Weights of a small mixture-of-experts language model, trained from scratch on English Wikipedia.
Size: width 192, vocabulary 8192, 52.5M parameters.
Experts: 64 experts in each of 20 layers, 2 picks a token.
Training: a variant of Muon for the experts, 2651 steps.
Below are experts of layer 17 (counted from 0) of a mixture-of-experts language model. Rows are named router (the router's row for the expert), gate (a neuron's input weights, with its number), up (a neuron's input weights, with its number) and show model dimensions 0-191. Each number is 128 + 32 x the weight over its row's rms, rounded and kept within 0 to 255.
After each expert's rows: a language model's description of what the expert responds to. This comes from a sample of Wikipedia text that the model never trained on.

# expert 41
router [149 137 148 117 129  79 221 132 114 146 126  96 120  97 131 141 197 146  95  93 126 103 116 148 165 142 140 142 189 101 174 194 134  90 112 133 170 174 131 180 104 120 165 157  78 101 120  81 154 132 100  85 142 112  91 107 113 105 118  61 160 113  90  89 151 162 131 144 134 118 130 173 181 124  92  52 104  75 140 159 123 165 133  96  82 142 132 161  96 102  84 103 138 159  98 107 149  87 127  69 164 155 167 172 158 162 112 150 133 124 142 167 145 119  94 172  91  93 181 149 146 207 152 104 132  80  90 132 158 147 132 121 148 120 128 111 177  91 198 133 148 100 174 136 151 152 164 159 102 167  67 132  98 188 101 123  93 166 104 128 181 128 130 162 166 162 130 110 143 167 158 139  73 120 153 135 158  90  89 131 108 100  76 150 100 125 172 164 108 160 155  93]
gate1 [ 79 118  79 150 179 149 134 153 114 126  91 150 107 107 112 135 208  86 123 133 151 145 127 136 110 121 145 207 118 119 150 129 124  65 130  82 169 145 126 110  98 126 110 158  77 144 115 160 109 172 110 124  85 125 164 117 137 157 122  80 162 155  93  92 118 113 103  65 154 168  69 108 159 157 113  88  93 173 186  92 123 165 137 149 134 120 179 119 161 101  74 156 106 165 193  63 100 152 212  98 161 134  98 158 147  87 113 131 132 156  95 175  95 158 114 102 139  76 152 105 128 167 125 132 108 145 159 209  89 126 206  69 176 152 134 145  97 110 124 150 163  70 116 154 103  80 123 146  92 129 131 118 140 114 136 109 128  98 154 102 167 142 117 111 140 114  57 146 117 148 146 139 108 166 122 108 118 143 126 188  96 124 220 116  69 115 138 119  74 136 129 151]
up1 [132 120 130 116 114 122  88 137 161 140 148 139 135 167 129 109  72 128  54  69  92 131 148 144 145 143  99  53 152 175 125 107 156 147 143 151 130 100 152 130 160 119 166  78 156 124 112  54 148 121 134 182 168 142 130 167 141 103  90 136 113 142 140 146 144 136 158 190  91 118 193 141 112  65 113 123 183 115  43 192 105  60 104 112 140 108  57 106 115 135 153 120 186 127  38 167 123 135 139 146 129 129 114  89 150 128 184  92 132  92 156 102 109 139 119 160 155 171  77 202 109 131 166  72 154 131 103  77 169 167  98 153 144 128 106 129 127 132 161 178  97 162 121  90 163 163 120 135 121 124 117  89  93 125 117 136 128  91  60 166 125  86 133 136  97 188 163 115 171 100 107 128 163 105 133 134 126 114 150  76 163 109 147  95 173 122 175  70 170 123 108 107]
Description: Verb stems before endings

# expert 17
router [165 107 137 170 110 121  94 129  95 103 118 170 120 127 125 169 111  66 130 128 174 133 119 129 100  85 111 138 110 158 156  99 113 126 153 108 137 153 102  93 122 130 107 125 143 157 159 189 140 127 121 172 145 178 116 121 153  82 125 142 104 148  82 140 193 130  78 149 140 166 129 165 109 139 130 145 113  67 141 169  49 168 114 132  86 173  83  57 111 151 109 119 136  82 194  85 114  81 141  94 155 104 159 110 100 129 175  94 166  95 144 110  59 140 124 104 107 141 119 183 171 142 111  89 164 169 179 143  50 162  60  81 166 187 123 154  89 157  88 175 147 102 155  85 110  87 131 105 116  51  76 142 162 121 122  96 138 165 132 178 162 148 142 138 136 115 150  99 111 177 153  75  74  96 135 131 137 173  61  92 145  75 140 130 102 115 137 137 127 159 158 137]
gate1 [105 172 160 133  67  89 177 117 107 129  77 131 123 161 135  71 136  79 140  95 149 163  99 140 117 161 146 122 135 141 149  67 130  78 145 129 166 129  82 121 140 130  75 129 149 119 171 183 168 148  83 105 167  92  97 125  88 130 128 115 114 143 115 111 190 106 119 118 210 180 137 129  83 181 169 219  68  68 127 119 105 115 151 165  61 153  87 152 109 129  82 129  96 117 120 121 114  94 143 144 138 124 138 178 151 137 194 167 133 104 113 127 139 134 160 136 157 136 188 153  93 150 171 143  97 148 132 115 101 151 136 145 151 123 120 157 138  91  46 128 152 126 138  97 181  96 103 197 162 103 110 141 132 122 192  89 115 134 130 130 146  83 138 122 169 167  98 136  90 138  98  71  91 107  74 110  38 158 163 121 138 118 180 145 102 169 132 113  83 129 147 142]
up1 [116 151 130 129 157 118 124 177 145  56 127 135 153 126 119 137 142 135 107 169  94  81 132 132 155 113 118 108 126 143  76 188 118 123  98 142  83 109 140 129 165 116 110 167  51 141 109  57  96 145 180 128 112  87 119 169 157 166 148 130 110 104 104 123 142 161 105  95  79 111 100  90 149  60 113 106 160  94 124 134 138 138  83 113 172  98 159 115 136 127 146 124 152  91 135 229 113 161 134 120 132 165  79  95  87 156  73 118 176 152 112 102 101 112 111 125 145 146 112 159 145 119  92 161 133 107 127  93 135 158 148 202 129  96 150  85  73 120 212  76 113 175 123 123  95 165  98 114 129 155 148 104  99 183  62 209 122  43 108 172  97 166 124 142 106 119 137 149 151  71  90 137 139  98 147 110 192  64 112 124 111 157  65 146 170  99 136 124 154 117 108 117]
Description: Articles and descriptors

# expert 30
router [111  80 131 108 145 121 103 185 104 100 105 142 101 136 134 192  76 115 100 117 116 148 138  70 163 110  97 118 180 131 180 145 138  92 157 127 170 137 102 152 126 197  47 110 113 104 156 163 167 154 197 152 111 161 148 114 170 127 108  82 130  98 108 112  94 122 122  88 156 123 105 133  86  92 110 188 132  80 139  89 112 170  96 176 144 140 132  99 134 102 139  82 108 125 178  90  97 120  78 116 131 118 111  25 134 157 111 166 161 101 171 149 143 174  80 179  93 116 128 178 188 151 118 136 122 140 185 158 140 156 157 103 120  83 123  83 161 123  78 180 152 158 127  73 167 119 156  82  81 165 182 146 119  98 100 157 136 166 110 149  59 146 135 111 101 120 127 144 119 179 156 127 128 106 171 145 122  96 145 131 186 143  75 135 110 111  92 143 123  96  94  74]
gate1 [146 125  82 172 126 133 177 122 116 152  79 151 167 136 106 107 113 161 188 136 103 186 114 138 168 154 115 143 108 123 135 162  91 139 145 176 140 171 129  83 141 135 137 161 119 159 112 159  82 177 104 179  95 110 103 154 143 121 157 173 187 211 122  99 146 196 127 144 147 100 148 116 116 100 102 138  95  68 121 124 100 117 154  67 171 145 162 111 200 178 124 152  80 137 107 105 113  95 152  98 103 111 114  88  91 137 118 140 119  87  61 148 114  98 149 110 114 129  94 121 131 111 135 105 101 107 146 162 163 180 146 105 144 152 112  88  89 167 126 155 110 112 104 169  93 103  95 150 124 128 121 125 103 200 112 114  89 108 131  71  42 129  61 113 171 134 175  89 189 121  75  83 124 214  96 132  98 143 112 153 112 141  95 120 129 153 167  82 135 198  83 113]
up1 [140 169 155  43 112  84 125 164 165 144 115 165 135  99 137 150 138 122 128 163 161 137  83 127 146  77 161 115 109 137 128 136 126 140 148 132 115 170 110 156 179 150 145 103 111 105 101  96 137 167 118 110 145 153 130 127 127 155 116 118 141 101  90  63 160  97 157  56 163 142  72 113 157  91 148 148 169 108 100 153 130 154 105 179 122 108  93 136 115  88 109 106 160 108  70 136  67 155 159 129 166 186 149 132 151 138 144 108 126 134 185 130 154 102  97 130 191 130  94 141 154 199 139 101 109 200  98 108 106 106 127 196  75  78 150 178 127 135 176 159  59  89 113 132 115 113  75 169 100  99 127 102 200 131  66 130 145 128 109 112 180 170 142  92 236 140 146 158 138 144 151 166 155  54  87  88  99 109 119 132  95 138  99 145 114 140 176 145 144 131 163 124]
Description: Subjects before verbs

# expert 35
router [100  96 168  83 124 121 189 165 154 137 145 110  96 166 173 108 170 121 117 145 140 157  75 136 226 122  52 110 178 126 120 115 148 163 179 143 147 134 138 131  97 100 102 165  88 141 123 163 122 142  84 121 146 113 132 155 113 130 131  81 161 155 158 131 124  43  89 157 119 172 121 129 158 106 153 126  72 188 145  73 164  97  78 121 124 112 144 151 188  99 112  98 120 167  95 141 193 108 136  98 113 183 111 120 148 158  53 142 159 145 185 162 145 109 157 151 109  98 174 158 129 127 121 146  74 126 126 138 168 137  96 178  98 137 122 113 160 106 157 143 141 123 139  89  98 184  35 136 113 181 137 153  75 180 115 156 103 136 181 134 137 122 100  92  93  99  95 170 106 180 139 141 100 135 147 119 167 166 149 149 190 164 154  90 117 131  87 174 119 127 118 153]
gate0 [166 121 115 151 148  94 111 147 167 131 125  76  71 123 109 121 102 157 116 168 116 133  58 115 143 108 145 157 165 104 132 149 134 119 141 164  94 158 164 143 139 117  99 148 132 103 122  91 183 136  98 150 165 106 130 151 135 103 124 133 195 157 112 147 174 105 117 113 192 159 117  68 153 131 119 162 107 137 128 155 118 102 134 143 161 143 124 103 221 126  73 137  51 124 114 144 126  89 165  65 171 122 192 111 103 141 158  90 126  56 107 149 128  98 103  77 109 114 179 152 147 117 142 187 150  43 112 125 156 119  84 124 121 145  86 111 219 144 143 117 142  88 138 136  99 149  62 152 114  95 165 186 155 174  98 131 133 159 138 130 133 135 119 113 143 142 131  88 142 198 104 149  88 172 133 211  79 105 158 131 149  66 105  67  97 171  96 125  88 112 145 112]
up0 [ 93 142  93 142 138  62 157  91 101 153  95 118 138  53 149  81  84 103 114 126 127  97 159  84 142 132 141 182 158  78  54  99 116 129 120 136 181 138 114 120 204 167 106 113 150 135  77 166 106 128 136  83  65 117  91 200 183 153 128 121 145 125 175 102 156 122 151 165 100 154 120 135 102 114 126 113 125  92 125 100 116 125 159 137  87 113 107 127 168 113 185 136 141 184 213 130 101  78 158 136  80  81 122 145 136  75 105  92 112  95 109 127 166  96 194 148 148  59 148 119 167 120  74 144 132 180  97 140 154 115 156 135 132 107 146 112 123 128 116 142  49 134  80 168 172 103 177 144 112 121 104 111 131 118 107 105 185 115 108 132 108  92  83 117 146 153 131  91 139 120 142 193 174 121 116 125 116 113  64 104  78 116 181 170 138 112  68 151 147 120  84 139]
Description: Verb stem openings

# expert 43
router [ 39 108 121 130 179  95 126 103 134 146  73 160 121  95 179 105 155 132 134 146 151 103 165 139 128 118 157  92 128 105 148 177 124 153 146  88 105 158 104 111  91 108 165  81 174 135  88 173 103  79 127 132 117 185 129 125 181 161 109 142 125 143 140  84  97 139 107 136 103  78 108 108 134 151  90 126 105 158  83 137 168 133 142 158  48 101 130 171  61 137 168 117 105 149  93  89 134  78  98  90  91 116 141 106 125  85 104 117  71 110 163 153  96 163 165  72 143 184 155 123 123 103 157 188  77  93 134  93 131 131 162 155 115  90 144  40  61  97 139 118 149 128  63 141 140  96 144  97  94 113  79 115  89 112 150  82  99 143 131  89  99 109 140 110 166 166 111 174 148 128 140 178 125 105 105 121 202 117  57  92 158  77 143 127 101 117 168  92 138 130  97 150]
gate1 [111 137 209 132 133 124 182 127 119 129 163 158 136 190 140  94  85 105 125 137 191 159 171 127  92 122 120  92 122 104 126 114 193 125 123 159  92  69 109 127 129 128 116 140 131 134  92 113 171 123 216 124 128  86 174 117 148  91 163 136 101 132  85  95 148 152  99 140 164 107 100 141  80 171  77 143 154 111 176 115  80 134 141 101 143 158  85 149 161 156 108 120 110  84 109 118 102  70  82  82 154  82 148 165 117 101  74 114 119 110 176 122  85  89 154 134  95 187 127 144  91 172 155  93 127 152 146  69 139 163 123 158 140  82 105 165 159 122 149  91 116 153  89 168 106 145 140 129  85 174  52  96 128 144 225 104  53 110 153  99 125 160 119  97  76 106  77 114  87 128 144 121 112  94 102  81 145 115  60 116 105  92  87 131 106 138 125  98 135  86 135 117]
up1 [146 102 149 130 141 194  90 119 191  92 137 181 149 197 103 159  75 103 169  83 121  70 170 133 117 127 102 188 128 121 162 130 121 123  80 131 124 155 158 107 101 132 144 191 183 131  98 149 120 104  87 117  97 167 108 138 140 123 172  96 160 118 108 137 171 119 105 122 109 120 158 133 104 167 140 133  75 108 139 101 153 158 134 108 177 103 105 117 129 138  97 100  85  64 151 178 106 140 119 165  89 126 181 110 156 154  34  86 179 107 117 108 102 182  59 156 142 155 115 153 142 166 145 108 128 154 164  87 185 165 122 119  58 101 120 123 137 107  66 112 119 148 145 125 118 112 195 147  73 151  83 117 175 130 120 107 152 131 177 106 132 138 123 103 130  38 135  76  94  79 100  60 164 157 131 163 106 136 121  97 186 131  97 131  99 115 130 123 154 103 137  93]
Description: South Asian and Arabic names

# expert 40
router [ 51 145 116 102 140  81 157 157 206 154  76 130 169 174 126 122 102 153 159 149 144 122 146 114 122 166 102 117 167 158 195 135 104 147 186 116 115  90 179 163 128 105 147 137 169  62 126 146 116  87 125 167 127 124 136  98 125 108 102 141 148  89 164 127  95 180 138 156 132 159 133 137 151 103  88  93 103 117 150 109  34 110 139 113 138 130 176 100 149 147 135 129 163 138 105 131 107 165 167  85  81 130 115 125 113 125 157 192 148 148 106  87  76 161  67  98  97 136  99  69 101 133 165  80 141 116 179 123  79 100 132 118 117 135 100 147 149 173 172  90 118 157 110 159 124 166 169  95 140 136 122 129 156 149 131  81 159 107 134  48 151  84 105  99 138  31 196 157 173  75 128 147 149 150  74  65 137 157 162 172 116 141  94 120 121 134 108 134 153 156 114 168]
gate0 [124 175 122 206 170 118  87 109 135 128 147 135 191 169 102  99 159 113 122  80 184  99 150 160 104 125 131  51  98  66 110 172  90 127 162 104 103  82 104 102 168 100 103 157  93 125 118 122  98 136 144 127 165 119 132  82  86  89  88 105 148 130 101 160 100 107  73 183 142 145 145 135 120 103 131 159 145 109  90 103 111 117 131 160 119 175  88  86 155  82  95 136 140 141 110 129  95 138 147 147 124 120  99 178 110 224 166  80 144 202  88  83 100 138 115 132 107  63 138 123 123 111 109 123 106 197  96 130  74 101 171 133  79 137  99  80 113 134  87  99 166 135 145 140 128 194 148  64 166 120 111  84 129 111 133 148 140 148 118 152 163 115  55 131 117 127 101 137 119 119  91 138  83 148 110  65  94 106 158 197  81 112 133 146 157 127 121  77 142 189  96 138]
up0 [127 180  60 121 129 153 172 116  84 110 118 131 149 108 152 127 174 178 112 135 175 143  68 136  76 138 143  86 101 194 129 119 128 164 151 134  76 111 161 144 120 197 116 134 120 111 156 141 164 179 168 127 201  87 145  77 117 108 166 140 169 196 140 160 140  93 143 114 117 109 113 129 117 193 141 166  93 133 102 171 100 138 130 102 161 149 130 178 103  99 190  67  94 155 122  89  91  77  95 143 125 153 118 118 206  95  92 169 147 134 121 161 129 159  75 117 160 110 113 115 160  35 145 190 135 134 125 107 166 122 149 138 150 120 113 122  97 141 138 167 125 115 123 114 106 105 175 144 137 114  72 192 104  66 100 139 138 122 120 166 153 176  99 171 122  77 211 122 139 101 115 136  92 134  82 113 122 121 169 135 143 111 109 124 119 171 190  88 137 166 111 151]
Description: Section heading markup

# expert 25
router [ 90 113 137 135 108 139  81 139 133  67 155  84  82 145 117  99 120  84 147 131  87 166  88  96 158 200 105 161 113 176 194  68 104 155 155 178 137 130 151 136 122 114 120 184  94 188 168  81 168 126 121 155 109 157 136  85 141  95 148  85  84 155  54  86  93 182 164 107 173 129 115  77 138 163 116  94 114 123  91 130 120 161  98 153  74 191  98 102 133 157 177 155 160  96 140 162 141  85 165 108 197 117 142  91  93 118 128  87 156 121 103 160 171 110 114 129 175 109 144 156  86 136 149 104 128  61 131 115 121 134 165  98 163 156 132 105 200 106  96 114 156 135 114  98 109 119 141 190  48  87  97 128 137 124 135 144 123 118  84 174 152 118 161 137 166 123 157 163 135 180 112  90 151 127 117 180  84 138 109 109 100 135 117 138 113 158 142 150  91 164  70  97]
gate1 [171 176 110 131 143 131  93 152  78  69 103 143 120 120 107 109 159 131 182 121  82 162 166  95 144 187 138 156 140 124 164 141  99 131 178  95 139  45 135 123 113  64 102 126 129 119 117 101 171 120 122  95 125 175 207 187 157 184 115 117 126 114  41 153 131 178 121 133 143  73 127 126  60 102  32 122 132  74 159 150  76 132  98 182 131 116  88  89 173 139 109 160 137 103 126  87 126  87  90 103 170  95 128 124 129 120 128 150 162 123 141 136 182 149 118 117 130 177 165 132  92 101 134 128 104 109 134 127 159  77  94 143 126 140 101 147 151  92  96  81 158 150 152  98 174  79 129 129 108 115 136 115 117 205 162 114 164  89 156 170 168 135 118 124 108 144 147 146 154 114  91  95 138 140 140 155 113 101  57 128  48 144 131 166  70 136 171 131 159 114 161 147]
up1 [122 144 147 155  93 130 149 143 112 129 164 115 126 158  98 160 146 154  82  94 118  63  91 176 119 114 151  89 120 140  77 140  85  62 130 123 111 184 119 161 108 148 133 102 140  79 182 182  95 113 160 167  80  70  71 100 138 114 134 127 127 154 167 146  85 140 138 111  97 148 147 155 105 141 226 151  53  93 101 149 169 138 168 155 113 133 126 195 155 115 119 160 128 140 197 158 124  65 116 110 134 166 141 121  74  75 130 125 185 102  62 104  95 153 123  99 154  56 116 140 146 182 130 136 172 127 137 155 124 204 159 134 106  89 124 134 122 136 149 140 138 108  79 200 151 175 153 131 145 182 163 149 116  85  99 130 153 151 147 136 120  84 126 171 169 146 101  49 114 116 131 151 136 130 164 147 132 159 177 109 160 123 130 153 147 129 145  91  96 173  86 106]
Description: Creative works and authorship

# expert 5
router [146  76 195 138  98 118 102 102 117 104 148 180 150 130 113 134 101  98 111 147 113 155 120 101 146 155 123 134  70 155 136 158 148  95 125 149 209 116 122 125 148 134  96 127 142 164 139  81 154 113  93 106 153 162 128  75 156  16 105 124 158 133 132 144 105 166 103 136 193 168  90 104 103 145 111 128 126  88 158  82 180 130  57 151 129 122 127  78 106 131 144 147  92 138 146  82 136 101  41 128 128 126 126 104  75 146 119 120 137  84 128 125 149 108 123  76 115 138 127 109 189 122 165 139 119  65 171 113  92 158 144  91 143 104  97 113 187  68  65 174 135 127 137  76 157 113 187  73  81 110 121 121 200 120 101 149 102 161  95 163  81 145 148 134 181 140 168 177  68 160  83  96 156 134 126 132 148 101 144 150 123 135  89 180 121 117 127 141  67 109 168 117]
gate1 [ 99 152 127 167  93 131 131 124 185 220 134  39 108 152  87 102 159  99 154 143  97 180 181 118 135 100 119 109 157  94 145 175  92  80  98 145 148  83  78 101 195 137 164 187 184 131  99  96 113 126 142 147 198 171 129 115 140 121 100 175 135  70 155 158 112  97 121 121 139 118  85 144 170 143  82 138 123 101 102  90 137 136 138 163 134 164 153 139  99 113 126 143 181 132 108 137 124 143 136  55 118 163 124 208 135  99 153 164 143 124 112 119 117 110 172 166 148 113 196 114 126 192 148  82 145 104 138 126  52 119 152  53 188 143  89 135 154 130 166 109  63 113 148 154 149 122 113 133 111 121  85  98 175 118 149 121 106 116 135 101 139 188 164  86 117 133  87 128 126 134 118 129 176 116 116 129 119 115 147 153 104 103 200 150 115 111 137 157 187 139 177 155]
up1 [190 102  69 134 149 124 175  64 160 144 120 163 132 120 149 119 125 135 173 145 147 153 106  98 163  72 115 139 166 127 116 117 162 167  93 128 185 145 170 148 154 155 141 121 149 114 143 156 165 109 129 111 194 119 112  94 134 209 103 146 125 110 126 137 124 145 160 123 109 109 147 136 123  71 173 168 139 203 120 106 115 117 110  79  86 136  69 114 102 167 173 110 111 142 102 163 125 100 111  60 132 132 126 163 181 124  92  38 157 109 104 153 126 133 107 146  79  76 188 181 111 129 139 113 139 196 164 155 151 166 158  70 134 148 131 138 166 155 106 101 143 144 104 177 112 146 153 151 157 158 177 144 154 145 112 145 167 131 136 192 132 132 160 146  98 189  59  44 104  94 159  96 159 128 124 188 160  81 146 134 119 146  91 160 136 103  58 131 142 146 107 136]
Description: Institutions and places

# expert 24
router [114 184 117 107 158  97 204  88 153 131  61 130 138 106 137 163  91 151 117 147 149 114 158 137  65 143 168 120 127 150  89 177 164 104 168 128 168 145 118 122 174 133 132 133 123 105 122 123  70 132 165 159 127 130 118 105 137 142 128 106 149 155 181  93 158  90 110 115 124 135 156  69 185 138 117 158 161 161 109 212 158 119 104 189 117 155 122 119 160  77 147 109 169 164  76 153 119 128 142 128 118 135 150 131  96 118 143 184 119 169 173 145  64 117 146 164 136  75 148 101  60  90 150 124 143 185  96 167 129 138 127 158 181 132 151  97 122 125 225 145 162  46 155 125 155 145  91 146 135 177 147 126  87 129 100 105 147 208 126 105 106 176  95  97 132 145 130 193 109 113 160 141 185 141 187 142  98 113 120 152 130 120 190 117 104  92 179 118 182 131 126 111]
gate2 [114 126 175 129 118 134 176 112 100  95 124 153 142 119 121  66 155 112  84 125  99 171 182 139 108 134  89 126  84 103 111 165 138 102 129 205 157  86 103 139 201 131 140 170 178 143 111 142 133 146 171 174 149 112  91 102  82 136 163 121 101 104 105  98  97 114 101  92 155 113 101 152 116 201 176 135  93 157  98 147 133 179 150 166 134 161 115 132 172 108  93 188  90 121 120 174 108  98 131 149 157 144 130  68  66 100 174 144 134  82 159 139 112  96 120 119 120 134 183  80 114 143 111 129 160 160 116 170 116  66 159  56 136 147 141 126 160  98 143 176 114 105 116  78 175 123  61  91  93 163  72 178 132 172 166 199 116 169 150 146 153  86 102 140  85  97 145 134 129 123 142 151 153  88 177 166  59  67 140 162 132 134 165  92 138 129 145 133 155 107 102 163]
up2 [127  80 109 120 108 117 125 180 166 140 154  83 104  76 101  83  92  54 140  75 151 138 149 141  94  89 119 122 125 158 107 159 127 123 222 116 126 106 134 112 183 164 166 148 188 169 125  66 131 106 113 161 152 104 125 130 102 145  92 110 140 175 105  73 176  52 162  82 170 153 129  88 149 110 170 105 108 187 125 149 155 100 136 149 127 145 106 136 121 116 175 139 139 140  84  75 146 104  83 102 165 140 141 136  81  81 155 183 142  91 157 170  97 130 128 207  73 154 108 110  94 171 149 149 117 106 156 165 112 122 105 113 168 170 123 153 114 111 118 168 135 110  69 123 160 137  95 136 132 111  88 161 132 112 163  81  35 128 126 142 126 143 151 153  95 117 184 137 127 214 118 160 172  66 152 107 126 113 142 133 104 146 153 148 112 134  96  66 141 101 116 127]
Description: Hispanic and Slavic names

# expert 7
router [176 175 165 154 130 144 102 126  82 122 164 134 112 125 138 120 101 116  94  92  82 112 136 115 145 138 139 185  47 210 142 179 142 160 160 110 193 135 131 138 152 155 108 117 109 126 168 155 156 162 159 100  91 171 122  64 105  86  75 128 115 143 123 148 109 202 158 117 139 170 139 139 115 202 135 135 135 112 109 127 143  77  89 119  88 130 106 149 107 159 120  96  76 140 184 111 141 111  90 128 165 115 140  97 115 179 196 125 173  97 101  95  99 122 161 156 110  69 115 117 160 160 103 113 171  95 190 132  93 219 146  99 138 111 123 116 139  77 154 131 184 140 144 134 180 106 145  76  85  95  93 117  96  99 167 137 108 132  92 145 165  97 144 156 104 102 158  75  51 161 101 161  92 131 123 113 144 134 107 117 159 116 109 176  99 163 163 127  53 138 128 138]
gate1 [121 108 134 134 117  93 149 156 150 153 116  94 172 168 131 127 145 114 129 157 141 121 181 139 177 111 116 127 113 137 141 126 136 152 124 207 145  99  90  61 107  82 155 137  99 151 185 126 160 161 141 133 147 118 118 127 166  98  85 142 100 211 156 140 111 176  99 107 126 139 176 131 140 171 108 163 110 120  66 111 103 104 126 110  75 164 151 129 198 174 167 149 153  85  92 106 140 143 102 104 142 145  93 146 109 135  93 116 175 101 154 187 112 172 191  81  98 126 166 105 120 123 128 127 118 175 137 127 137 158 108 129  63 164 109 102 129 161 147 109 114 172  51 135 164 116 203  96 127 202 106 116  78 167 168 114  78  74 118 135  66 150 134 122 126 156 132 160 114 187 149 163 106 134 132 112 162 101  94 182 147  81 106 150 134 105 116 238  90 114 164  94]
up1 [167 123  73 123 159 139  69 106 121 134 197 114 178 131  51  85 144 133 122  70 133 184 152 122 190 135 128 138  99 144 107 111 166 115  77 134 157 102 146 144 142  85 120 141 153 139  83 187 157 175 151 122 181 162 180 196  34 116 147 132 126 110 159  66 103 104 190  94 152 151 117 135 198  69 110 148  73 100 114 140 140 164 139 129 158  92  94 118 118 116 111 133 121 114  90  79 115  78  91 129 163 128 155  81  74 175 140 139 157 167 133 157 124 151 151 117 140 126 159 134 139 124 151 138 165 168 178 124  88 115 169 112 120 155 130  78 157 104 118 108 157 137  89 137 164  87 120 143 124 138 136  79 106  94 106 128 192  88 169 127 127 167 161 114  88 144 150 140 114 154 130 140  73 141 109 125 153  71 119  73 179 116 141 143 164 147 150 119  56  93  73 135]
Description: Physical parts and places

# expert 56
router [126 119 163 180 140 168 133 121 154 141 164 164 165 131 132 167 105 120 168  58 102 156  99 148 139 174 146 156 150 144 102 132 141  96 177 175 108 169 123 172 141  99 150  83 139  99 176 103  98  93  84 157 105  95  97 141  91 175 149 143 169 112 150 109 151 136 140  69 157 148 163 149 161  92 146 150 155 114  62 179 138  88 145  59 151 114 160  87 127 187 110 187 172 161 105  99  96  64 169  83 111  76  92 118 103 142 158 114 129  82  96 202 101 164 129 140 148 173 102 175 138 109  51  71 132  82 129 126  98 105  81 133 170  75 115 172 121 132 138 128 135 113 174 161  92 179 133 107 139  64 161 155 152 102 125 160 141 118  91 110  77 133 154 131  88 123 134 140 116 176 143 128 137 108 134 142 142 174 103 208 128 131  91  85 125 126 106 181 158 114 134 113]
gate0 [129 110 131 130  91  75 141 154 109 153 198 113 144 157 155 111 154 112 134  82 151 140 102 121 136  94 103 112 121 115 160 187 116  92 175 141 126  96  88 112 112 116 177 183  75 150 174 139 105 126 118 109  88 145 137 157 157  55 108 116 148  70 169  69 110 169 113 105 152 151 100 149 204 120 124 116  88 176 147 204 157 106  69 109 148 138 109  97 103 163  88 175 166 122  93 124 134 127 104  86 181 112 152  73  93 162 108 126 165 126 132 126 149  94  90  92  58  91 118 190 111 149 129 147 144 101 111 195 145 128 132  95 122  66  92 142 110 111 165 119 175 114 184 143 126  82 166  85 125  81 175 177  75 125 128 139 183 127 102 113 184 137 103 111 123 103 132 106 143 107  59 110 120 146 150 106 181 165 144 118 103 145 182 191 122 158 127 156 148  91 142 158]
up0 [143 127 129 146 205 122 118  83 121  79  87 129 161  67 168 168 203 120 150  91 158 138 166 123 161 133 113 125 117 101 134 114 148 168 130 144 115 164 150 136 116 118  81  91 121 149  54 111 166  57 113  97  68 153 100 112 129 140 143 131 156  98 122 145 119 141 101 178 138 158  82 140 137 142 195 106 169 120 169  88 101 129 143 144 164 107 127 137 119 100  93 141 123 119 109  45 178 105 137 155 103 152 151 128 177 121 164 132  81 120  95 156 148  69 159 152 184 147 155  85 133 113 101 133 184  95 139 127 125  54 116 230  89 161 129 105 167 146 132 103 140 161 101  93 135 123  78 132 113  66 130  83  84 144  93 148  65 175 127  61 125 132 129 116 148 186 161 108 142 170 134 143 115 123 143  48  78  70 143 140 128 125 121 155 142 130 166 139 126 122  87 136]
Description: Section heading words

# expert 23
router [162 182 154 122 138  96  76  95  61 106 190  85 198 112 149 129  44 151 142 140 114  96 155  97  92 160 136 111 136 133 175 109 165 137  96 124 118 119 144 148 174 124 106 159 132 152 164 160 160 132  74 110 112  99 134 174  59 115 144 108 103 104 125 110  89 120 149 146 172 104 118 194 137  98 144 155 132 110  80  95  57  88 140 127 112 167 153 174 101 114 137 119  99 178  87 125  77 157 111  67 163  81 132  90 145 101 109 103 139 141 132 163 162 133 125 158 136  90 119 141 107 100 119  95  86 177 145 139 169 186 148 164 228 137 123 155 110 152 175 101 109 115 152 189 128 126 126  79 141  95 148 111  99 122 139 139  91 130 128 105 163 124 121 103 114 148 129 159 162 150  75 121 122  57 189 140  92  72 158  92 117  87 111  84 115 209 130  93 140 107  99 120]
gate2 [117 119 138 163 122  95 165 135  93 183 125 103 135 120 153 136 178 109  86 167 169 171 117  88 129 143 129 158  92 116 124 121 127 102 139 181 133 127 119 138  75  79  73 149 162 183 124  98 103 140  83  43 150 131  78  26 125 105 137  70 126 206 131 141 176  85 147 161 168 119  84 140 105 139 148 175 105 113 136  62 132  89 116 163 134 170 128  77 152 148 105 114  67 130 130 160 139  57 108 120  69 151 192 120 131 173 129 134 136 114  76 126 167 157 119  98 116 144 134  77 161 107 117 150 137  93 122 134 189 131 106 145 118  95 136 132  87  87  87 124  77  96  99 154 131 139 157 132 160 135 117  95 150 149  94 102 145 116  86 138 133 126  92  83 105 112 146 107 148 174 196 126 123 192 139 116 181 125 117 115 101  79 113 101  99 111 134 160  80 124  45  81]
up2 [123 112  57 164  77  91 114 126 107 166 106 152  93 126 124  99 108 175 133 170 122 113 139 136 154 126 119 134 118  76 140 132 157  68 129 111 129 153 108 148 138 131 125 142 117 187 154 110 120  76 131  90 191 121 132 167  79 117 159 119  84 166  89 126  81 127 114 111 119 107 143 139 196  80  36 147 115 151  96 112  99 110 151 218 111 110 121  72 166 112 123 146 128 132 128 144 125 146 148  82 132  83 146 193 134  94 145 146 132 151 112 118 227 148 106  80  68 122 126  74 100 105 135 139 209 130 161 139 132 129  92 100 168 115 105  70 170 109 140 121 146 147 100 196 149 114  96  86 169 136 183 130 169 100 145  85 137 157 131 129 132 137 108 116 128 120 120  78 102 166  92 160 105 129 194 127 163  63  75 104 125  83 125  99 117 153 133 156 182  95 116  55]
Description: Band personnel lists